config.yaml
n_experts: 64
d_expert: 64
balance_loss: 0.00019
lr_router: 0.000855
norm: "rmsnorm"
norm_eps: 1e-06
seq_len: 512
Below are experts of layer 2 (counted from 0) of a mixture-of-experts language model. Rows are named router (the router's row for the expert) and show model dimensions 128-255. Each number is 128 + 32 x the weight over its row's rms, rounded and kept within 0 to 255.
After each expert's rows: "comes before" lists some tokens at least twice as common just after its tokens as in all text; "gets" lists some tokens that make up at least twice as much of what it gets as of all text. This comes from a sample of Wikipedia text that the model never trained on. Tokens count by the router's weight.

# expert 30
router [105 174 117 120 182 176 112  91 115  84 187 211 162  88 107  87 129  95 105 110  92  89 157 134  80 168 105  99  91 119 100 186 124 122 127 204 156 139 111  88 153 108 106 135 140 116  89 130 127 107 182 125 151 107 194 107 158 122 150 163  62 121 121  96  94 133 138 149 106 105 121 137 101 193 165 123 148 132 184 106 144 103 116 123 130 104 115 120 146 117 114 127 102 141 188 146 145 117  92 110 178 116 142 101  93 134 152 101 207  64  98 150 130 150 136 110  86 136 134 130  79  99 133 149 154 202 148 165]
comes before: "- ", "\n\n", "The ", "| ", "In ", "=="
gets: "\n", "\n\n", ". ", "==", ".", "==="

# expert 52
router [159 139 120 165 105 136 106 170 106 149 107 206 151 151 131  84 174 147  86  75  86 127 127 136 130 132 153 126 108 163 176 152 165 130 100 129 145 116  58 132 134  49 135 118 127 201 104 122 117  66 106 187 142  41 158 107 146 132 181 127 159 117 123 128 125  88 189 141  96  83  67 146 106 165 137  94  77 103 151 135 110 120 171 143 164 118 136 109 139  91 157 145  71 168 158 155  72 142 157 141 121 179 132 148 168 120 114 105 148 171 117 133 167  88 187 134 138 132 104 117 168 139  90 134 131 115  93 168]
comes before: "(", "and ", "is ", "of ", "in ", "="
gets: ") ", "\" ", "ing ", "es ", "th ", "us "

# expert 6
router [ 86 148 113 101 121 126 131  95 143 146 135 163 169 192 133 128  88  91 113 173  99 180 137 178  88 152 139 119 141 105 145 166  80 152 154 143 107 108 138 116 143 108 108 126 151 122  95 103 174 170  35 102  72 185  95  86 181 139 164 168  77 174 116  89 103 132 108 145 104 152 102 118 140 116 133 100 166  95 116 172 127 142 156 117 131  82 186 113 138  84  84 138  93 125 157 158 131 121  81  43 107 127 160 121 198  86  73 130 190 165 119 133  89 141 135 110 134 158 131 107 125 139 127  89 163 129 113  67]
comes before: "a ", "to ", "by ", "in ", "been ", "the "
gets: "was ", "is ", "were ", "are ", "has ", "had "

# expert 44
router [108  67 105 141  79 169 130 121  83 162 126 165 186 113 164 122 107  85 148 115 149 154 157 121 110 172 139 134  92 135 124 156  96 133 133 213 118 140 143 124 124 104 100 103 157 193  25 128  93 123 161 126 100  74 140 115 160 132 173  89  62 177 104 167 100  96 147  98 134  97 113 145 152 143 104  86  89 106 114 162  62 111 134 107 139  65 124 179 161 206  92 100 137 105 188 152  97 112  85 107 157 191  76 156 171 103  96 171 126 131 148 132 102 138 148 108 181 124  56 120 109 153 150 157 131 133 125  93]
comes before: "the ", "of ", "to ", "a ", "for ", "his "
gets: "with ", "to ", "for ", "out ", "|", "into "

# expert 53
router [169  88 163 172  97 136 147  78 132 123 132 124 146 109  66 103 143  95 127 113 127 199 111 126  81 132 147 113 132 147 168 168 120 145 170 138  86 141 104  75 138 139  89 108 200 163 111  51 117 103 115 144  91 132 103 134 167  93 186 141 125 125 113 131  96  96 108 152 127  91  99 168  90 129 146  98 126 145 166 122 152 114 105 159 148  89 185  95 141 127 153  92 137 182 158 137 115  88 170  96 137 130 140 128 153 153 119  92 156 162 116 159 147 109 141 121 128 146 121  71 123  93 136 129 104 154 163 148]
comes before: "s ", ": ", "\n\n", "| ", "|", "\n"
gets: " ", "'", ".", ": ", ", ", "201"

# expert 41
router [182  74 141  93 199  91 108  85 159  93 166 128 143 102 101 121 135 122 155  85  70 121 124 141  93  84 120 117 130 144 172 104 103 154 177 201 106 114  44  69 146  60 160  81 141 155 125 108 127  81 144 164  87  97 140 105 160 135 121 157 125 164  85 147 123 126  76 135 134  92 134 149 117  77 138 131 102 143 170 105 104 104 119  91 159  75 181 168 138 135 159  89 142 134 149 140 132 115 164 103 136 166 135 123 125  56  87  92 162 119 147 150 162  85 140 100 152 130  96 126  62 108  81 121 153 169 101 162]
comes before: ": ", " ", "by", "==", "0 ", "• "
gets: "- ", "| ", "(", "/ ", "• ", "by"

# expert 35
router [151  83 125 174 123 165 161 124  73 137 148 139 150 139 181 116 151 128 121 140  79 124 179  97 126 120 117  89 122 129 197 166  99 118 166 171 109  97 120 169 166 138 100 148 127 187  66 115 112 144 120 151  97 102 105  76 122 123 165 118  85 147 125 124 159  67 125 206  59 129 110  91 127 146  83 153 150  97 170 169 124 111  81 109 173 130 141 131 162 120 132 131 136 142 198 143 116 187 117 152 217 130 122 135 181  48 111 145 152 172 121 177  77 116 171 104 165 134  48  72  88 164 154 145 129 201  93  80]
comes before: ".", ",", "–", "0", "|", "th "
gets: "-", "–", " ", ",", "0", "201"

# expert 29
router [195 114 140 135 115 156  47 124 116 182  86 103 104 145 123 120 104 100 162 101 155 152 136 106 131 146  92  56 107  85 193 141 106 118 140 116 146 129  89 132 131 111  34 133 186 139 132 116  87 107 139 142  97 117 124  88 137 133 148 161 130 163 146 118 106 108 100 141  76 110  53 168 143 109 111 158 128 148 121 145 118  78 135  93 101 105  87  86 115 140 154 154  89  78  93 122 123 216 143 156 157 103 107 151 163 103 143 109 148 150 100 182 185 139 120 145 107 106 123  99 117 112  97 159 140 112 135 119]
comes before: ", ", "s ", ". ", "–", ")", ") "
gets: "'", "0", "s", "4", "8", "5"

# expert 24
router [100 117 188 142 138 103 144 118 156 164  57 185 165 107 100  80  81 116 136 134  81 142 150 107 130 146  70 104 122 137 132 108 124 118 119 173  87  76 155  65 125  70 159 145 139 156 111 106 154 193  89  90  82 106  84 151 134 104 121 188 100 190 121 137  74 138 115 143  73 110 124 130  84 177 122 107 146  92 117 125  94  84 152 134 111  84 137 146 137 126 146  62 167 114 161  85 106 168  82 104 130 225 110 151 155 104  83 118 144 174 113 133  96 100 138 117 172 159 131 137 144 134 107  98 121 147 168  85]
comes before: "\n", " ", "a ", "0 ", "— ", "also "
gets: "| ", "was ", "a ", "is ", "|", "were "

# expert 7
router [180  95 117  81  96 100  92  39 109 127 147  82 180 191 103 149 130  92 104  88  82 128 132 107 151 115 125 158  56 144 111 120  84 128  68 202 103 126 109 104 158 135 106 135 139 132  85 123 156 141 121 156  89 103 115 137 131  81 125 124 101 128 135 162 154 110 107 157  86  90 125 137 144 186 107 146 122  95 184 122 113 133 135 115 130  94 186 138 160 120 133 116 122 107 165 101 100 148 184 130 170 136 191 198 172 112 106 117 179 174 121 191 143 104 150 115  83 140 109 107 147  69  90 146  94 145  87 166]
comes before: "and ", "\n", "\n\n", "which ", "but ", "who "
gets: ", ", ") ", ": ", "\" ", "; ", "), "

# expert 25
router [106  83  87 105 159 162  97  64 153  89 151 161 159 125  57  91 137  95 174 145  93 186 127 101 122 126 124 109  86  81 129 189 123 147 112 167 155  98 103  46 141  84  75 127 153 115 133 122 141 101  96 195 117 161 157 133 116  86 163 131 125 173 152 120 107 149  70 122 139  92  66 130 142 163  79 124 170  97 130  74 162 110 103  51 149  96 125 125 124 107 156 136 122 132 136 138 139 122 182 112 132 103 125 152 122 119 139  75 152 169 163 119 128 105 105 148 133 119 125 102 138 124 140 124 189 118 154 131]
comes before: "| ", "and ", "of ", "(", "in ", "for "
gets: ") ", "League ", "C ", "University ", "Cup ", "'"

# expert 58
router [152 132 125 149 139 112 113  43 105 137  98 150 134 145  90 136 185 120  95 163 117 118 207 110 121 171 144 113 138  73 150 174 119 180 177 128 108 147 101 109 120  87  88 123 158 187  93  75 121 141 132 154 155 118  71 196  93 122 121 136 157 108 100 112 184 110 149 159 129 125 132 147 145 100 143 130 154 100 175 139 112 108 151 101 144  83 171 141 119 176 117  99 115  77 127 142 107 216  87  96 161 215 137 183 139 107 141  90  99 146  84 111 150 151 156 137 130 148 161 150 158  76 110  92 134 155 129  91]
comes before: "| ", ".", "–", ",", ":", "States "
gets: "1", "United ", "2", "0", "American ", "South "

# expert 31
router [157 101 121  92 135 134 116 152 136 142 107 203 121 150 111 103 104  82 118  54 105 158 138 149 139 117 161  76 153 143 139 163 119 116 143 135 145 123  72 132 106 112 108 171 128 175  93 166 111  94  84  91  76 110 155 140 129  75  93 175  96 174 156 187 151 125 134 132  85 117 162  76 113 148  98 188 136 135 114 176  91 148 119 124 103 167 107  95 217 142 125  69 118  60 190 110  58 115  90 161 130 140  97 164 135 127  83 141 111 126 113 159 190 133 114 182 193 166 148 121  77 131 134 144 119 194 144 115]
comes before: "a ", "to ", "the ", "in ", "his ", "that "
gets: "was ", "as ", "be ", "also ", "is ", "not "

# expert 33
router [110  95  84 138 139 117  94 130 111 110 148  76 166 119 108 150 158 107 125  94 131 110 156  82  75 124 172  84 120 109 206 201 162 137 105 121 127 120  98  95 131  47  75  98 165 163 124 114  90 125  74 137 100  98 125 173  98 154 147 127  64 147 135 105 139 113 103 156 180  75 110 119 161 138 103  96 159 101 141 153  90 105 170 122 149 154 106 155 158 159 150 102  88 122 122  81 120 187  87 112 133 110 109 158 115 132  94 135 187 141 148 152 130  92 178 148 122 130 114  78 128  65 142 128 124 174 218 140]
comes before: "and ", "he ", "the ", "but ", "which ", "it "
gets: ", ", "(", ". ", "and ", "but ", "which "

# expert 34
router [126  51 122 112 159 103  99 138 149 127 129 117 169 146 120  82 131  78 107 109 112 104 115 137  92 155  96 124 137 121 133 231  81 150 115 180 118 129 145 154 111 125 114 173 172 189  84  74 111 108  95 172 101  65 158 136 177  79 106 139 130 171 138 185 153  69 174 128  88  72 144 158 103 107 136  92  70 155 129 165 108 121 144 183 133 106 153  87 132 169 178  73 114 183 161 144 120 159  94 131 164  80 158 115 106 170 132 110 161 181 145 136 145  76 129 111 162 164 108 101 167 135 107 112 126 134 186 173]
comes before: "the ", "he ", "was ", "it ", "they ", "a "
gets: "that ", ", ", "In ", "The ", "which ", "who "

# expert 57
router [134 154 154  71 126 136 113 141 106 112 145 195 173 111 127 127  90 107 105 132 107 148 159 108  83 170 158 126  76 109 134 168  63 192 156  98  83  50 160  94  87 109  89  81 171 148  99 143 149 147 102 101 113 155 165 134 128 161 160 114  85 150 161  81 119 123 178 142  98  75 152 119  74 166  99 117  72  85 147 119 134  64 111 151 129  56 133 135 144 132 137 102 125 107 148  71 147 200  59 151 137 142  49 141 195  69 104 153 113 130 137 146 137 151 108 112 106 124 123 155  88 134 115 156 118 143 198 152]
comes before: "| ", "|", ".", "\n", ",", "–"
gets: " ", "==", "===", "0 ", "2 ", "New "

# expert 49
router [157  80 141 127 124 174 151 129 137  78 162 200 192  86 152  81  93 108  77 137 112 185 130 120 103 107 123 159 100 104 165 153 111 129 138 132 112  37  32  77 112 124 113 113 108 140 123 128 119 159  95 131  74  97 146 200  79 103  92 156 117 128 116 101 150  97 118 133 136  99 155 126 124 146 139  89 116 131 139 102 106 105 116 165 106 113 108  81 137 149 150  67  36 111  91  88 154 133  58 156 151 153 148  93 193  75  84  95 154 156 128 145 121 138 147 146 108 114 133 119  68 157 134 146  87 180 145 137]
comes before: "| ", "|", "first ", "same ", "United ", "/ "
gets: "the ", "The ", "1 ", "2 ", "4 ", "6 "

# expert 37
router [161 129 133 120 121 167 106 134 123 110 162 119 160 132 116 107 168  82 154 123 124 167 163  96  96 127  93  60 121  39 146 153 143 201 116 155 119  85  96  97 157 106  98 107 155 167  67  87  83 110 100 154 105  81 155 129 151 151 112 201 112  72 103 145 109 112  91 123 126  92  82 121 107  60 124 101 127 154 150 126 106 120 119 169 122  90 149 125 171 134 165  91 144 142 162  89 210 117 111 153 115 110 151 116 202 120  69 115 147 111 158 193 131 109 198 179 130 127 140  79 130 106 118 127 179 167 133  99]
comes before: ": ", "\n\n", "\n", "==", "= ", "by"
gets: "\n\n", "=", "==", "(", "= ", "/"

# expert 39
router [122 131 133 118 154 137 164 119 119 160 132 141 120 144  86  91 200  67 132 102  85 150 146 109 165 108 113 100 189 128 124 165  91 151 110 134 112  77 151 109  86 171  95 157 147 144  86   3 118 166 111 168 125 139 166  58 150  77 128 184  71 130 121 116 129 140 166 122  93 115 117 164  96 156 125  84 139 124 130 126  84  84 123 106 188  75 140 124 156 169  84 142 125 104 172 139 102 146 170 142 190 119 164 166 130 116  89  95 184 134 107 170  86 130 182  83  96  93  71 124  87 167 130 134 110 141 160 118]
comes before: "0", "4", "8", "5", "9", "6"
gets: "201", "200", "202", "199", " ", "198"

# expert 0
router [ 91  92 103 137 154 105 120  90  96 117 129 118 168 130 114 151 163 117 174 120 146 134 139 159 129 161 133 152 127 118 118 194 112 137 117 127 130 102 145  91  87  91 115 143 146 138  94  53 121 115 105  91 133 161 111 166 132 119 115 149  76 166 179 147 159  96 157 121 122  89  66 211 142  95  75  88 154 118 177 124 170  58 102 120 161 179 127 116 149 152 133 107 120 119 209 155 117 132 136 151 144 109 134  83 136 102 166 105 157  98 169 132 146 175 115 108 187 132  83 107 108 112 138 148 119 144 201 154]
comes before: "| ", "was ", "is ", "201", "200", "• "
gets: "- ", "| ", "In ", "The ", "\n", "He "

# expert 55
router [121 104 106 150 134 176 162 156  75 157 122 157 162 142  92  96 157  93 152 154 147 183 112 109 121 102 112 103  93 149 137 159  91 167 154 174 184 175 120 127 151 117 117  66 124 178 117 183  86  78  81 155  75 165 102 120 129 153 124 152 174 147 124 167  81 101 141 110  78 159 149 114 102 144 145 148 152  63 120 193 128  78 161 154 188 120 165  91 137 135 117 119  44  88 183 134 125 100 119 169 184 164 120 123 149 136 100  83 113 102 154 170 140  83 163 138 120 117  87 176 101 120 100 153 107 177 155 169]
comes before: "| ", "(", "was ", "|", "is ", "S"
gets: ". ", "\n\n", "he ", "He ", "% ", "."

# expert 38
router [119 104 168 117  89 141 133 105 154 145 179 122 166  89  53  98 113 108 129 181  81 113 176 138 145  37  57  91  60  94 163 160 132 179 193 119 138  73 154  68 103 104 126  74 134 121 109 108 115 175  74 126  99 125 128 106 144 116 131 117 135 123  99 165  96 118 112 155 136 112 148  99  48 162  98 167 148 147 117  95 172 137 149 161 135 107 147 162 127 158 111  70  99 150 172 122 121 115 147 148 145 115  96 163 161 153 124 115 194 133 170 138  84  70 133  81 139 137  81 126  77 137  81 159 158 157 136 138]
comes before: "–", ") ", ".", ", ", "°", "% "
gets: "2", "6", "5", "1", "3", "4"

# expert 54
router [ 79 125 147 140 143 149 119  68 146 118 125 151 144 130 105  96 173  94 108 108 122 115 148 105  57  99 154 122 109 114 119 115  92 139 123 183 195 125  99 150 142 134 150 123 123 122 115 124 100 133 174 170  73 153 151 101 157 101 120 126 121 177 179 107 156 114 111 127  64 126 110 128 138 180 147 118 156 176 180 158  50  74 114 146 148 111 147 154 186 151 109 125 189 107 139 121 160 103 114 153 186 168 143  96 131  90 118 104 131 114 140 129 109 150 131  95 133 101  67  78  94  89 184 170 115 187 174 103]
comes before: "- ", "\n\n", "The ", "\n", "| ", "In "
gets: "\n", ". ", ".", "\n\n", "|", "). "

# expert 16
router [184 146 149 154 113 147  89 148 140 127 171 107 163 150 110 106 165  69 129  99  88 167 176 127  53 115  99 128  85 143 175 135 108 192 158 145  51 102 105  34  67 139  96  82 159 192 134 123 115 137 150 122  78 167  90 124  96 153 158 123 119 120 159 115  76  25 129  97 109  73  84 121 157 118  71 138 109 133 103 160 125 157 169 108 104 118 168 169 156 146 163 144 146 141 193 117  96 164  76 196 158 151 164 118 135 120 151  92 128 155 141 125 109 111 188 126 127 145 115 155  98 147 148 140 171 156 192 106]
comes before: ".", "| ", "\n", ",", "% ", ") "
gets: "|", "0 ", "2", "1", "1 ", "3"

# expert 47
router [107 168 143 157 103 149 137 110 122 157 138 155  87 126  84  61 156  84 160 132 107 123 110 103  91 130 123 144  99 153 151 159 129 139 164 206 113  94 133 152 112 109 130 101 159 161  79  59 107 146 133 139  76 124 115 121 145 165  92 114 102 135 157 156 128  79 164 138 115 154  90 119 102 136 101 146 135 128 206 128 104 127 182 107 138  81 124  63 171 123 104  93 177 121 138 182  96 154  57 138 160 172 168 143 160  52 144 154 126 167 135 126 104 140 159 123 136 140 131 151  59 125 122 162 126 161 143 142]
comes before: " ", "0 ", "the ", "0", "1 ", "— "
gets: "| ", "with ", "by ", "; ", "to ", ", "

# expert 20
router [173  97 146 136 172 132  94  91  96 166 148 151 109 118 167 127 161  96 178 145  97 130 198 131 138 108  63  77 124 104 112 116 136 147  86 123 112  66 121  96  94 103 168 187 116  98  84  98  82 132 108 172 150 118 163  80 149 144 111 198  92 147 121  91  89  98 161 150  73 132 115 122 125 111 142 142 146 171 151  99 114  79 214 124 123  73 108  89 104  83 121  97 128 148 108 127 100 102 138 138 185 107 144 186 126 133 111 105 169 114 118 200  84 111 117 135 144  77  89  91 105 127 153 174 120 149 148 122]
comes before: "- ", "\n", "0", "8", "4", "5"
gets: "\n", ")", "201", "\n\n", "|", "200"

# expert 12
router [191 167  91 114 124 129  96 117  95 158 140 141 122 158 161  89 166  74 140 125 112 140 133 128 135 118 140  95 152 104 146 142 115 147  72 128 140  95 104  96 117 104 115 131 169 184  70  79  93 125 127 123 125 103  94 174 147 142 163 164  77 113 125 121 119  63  87 153 125  96 128  87 116  86 141 150  71  83 164 119 112 158 196 148 168 133 134  85 112 150  88 100 153 102 133 166 148 116 105 110  93 134  87 150 168 147 171  96 118 142  78 132 139 137 125  91 104 147  48 144  71 128 101 151 148 123 131 133]
comes before: "the ", "201", "202", "200", "199", "198"
gets: "in ", "201", "on ", "200", "January ", "April "

# expert 4
router [165  99 121 128 229 141 116  75 109 157 139 147 188 114  16 135 107  93 165 148  72  82 185 141 116 113 156 114 120 143 184 170 136 203 175 160 179 131 124 121  99 111  97 128 141 130 114 108 100  86 149 140 126 125 124 153 114 160 122 159  72 145 111 197  83 134 113 131 125  96 160 179 111 105  80  89 121 117 151 130 116 105 123 125 150  83 227  75 104 139 109  94 125 117 121 106 144  94  90 136 179 115 148  72 147  88 111 146 118 138 109 160 177 193 124 126 155  95 103 126  90 146 152 120 103 172 126 130]
comes before: "the ", "a ", "his ", "first ", "her ", "its "
gets: "of ", "the ", "s ", "his ", "to ", "for "

# expert 26
router [132  70 126 112 193 181 148 143 120 130 172 167 115 151 117 108 156 133 116 173 102 130 120 110 121 136 160 151  98  97 154  99 143 176 159 189  51 103  72  70 144 106 124  57 170 111  90 131 131 133 129 117 127 164 100 133 107 126 106 113  82 143 120 146 160  69 127 209  90 109 144 161 142  81 108 158 106 126 176  65 101 101 124 177 138 111 181 170 125 132 160 135 121 147 169 124 111 180 138  99 151 100 147 104 146  75  89 132 171 136  73 120 118 123 124  70 119 165 126 150  94  87 142 143 101 128 150 179]
comes before: "the ", "N ", "a ", "W", "be ", "his "
gets: "the ", ": ", "in ", "to ", "by ", "at "

# expert 45
router [182 122  92 161 152 163 109 123 106 112  89 118  97 148 127  76 142 180 161 143  66  96 133 167 200 139 132 153 122 120 132 155  44 166 117 170  91 123 107 152 119  73  92 133 139 153  90  88 161 109 136 106  63 103 108 136 126 109  97 146 141 129 135  86 114  90 146 194  70 139 151 125 120 122 125 110 131 116 126 137  55 117  85 110 128  94 155 121 209 129 112 102 152 184 104 144 140 148  90 118 119 220 181 119  99 130 111  99 137  92 115 136 118 172  97  71  69 129 113 120 122 118 185 221 152 114 156 133]
comes before: "by ", "to ", "in ", "the ", "as ", "of "
gets: "the ", "a ", "on ", "an ", "in ", "known "

# expert 50
router [199  71 158 115 147 171  84 120 137 215 160 162 202 118 146  88  78 102 101 171 103 181 143 101  94 204 128 161 139 110 131 145 124 180 160 117 142  96 108  68 107 125 138 159 142 124 109 150 115  92 153  74  66  85 120 122 118 124 124 145 102 142 110 147 140 134  98 167  85 109 147 161 134 125 115  53 163 128 137 143  87  93 115 145 151 121 138 134 196 188 121  95 131 124 117  87 114 166 120  94 151 201 121 147 133 137 102 147 159  98  89 147 189  80 133 134 164 135  71 123 140  96 178 172 160 132 113 110]
comes before: "the ", "a ", "his ", "an ", "their ", "its "
gets: "of ", "in ", "for ", "to ", "as ", "on "

# expert 63
router [197 132 115 170  65  83 130 114 114  73 104 148 118 154  79  98 169  71 134 104 101  85  97 108 115 149 142  88 133 147 140 159 147 142 114 153 126 126  90 119 136  97 115 189 148  92 135 154 144 111  85 138 108 127 127 141 125 111 127 178  58 146 202 168 136 120 144 126 109 135 106 129 134 117 106 115 167 157 138 160 148  60 122  86 163 105 162 116 117 160 133  96 137 108 166 146  73 111  89 130 128 112 193 124 161  75 119 149 114 171 164 179 112 111 147 136 117 143 100  56 117 139 141 137 104 195 120  77]
comes before: ", ", ". ", "-", "\n\n", "ed", "s "
gets: "-", ".", "–", "re", "'", "s"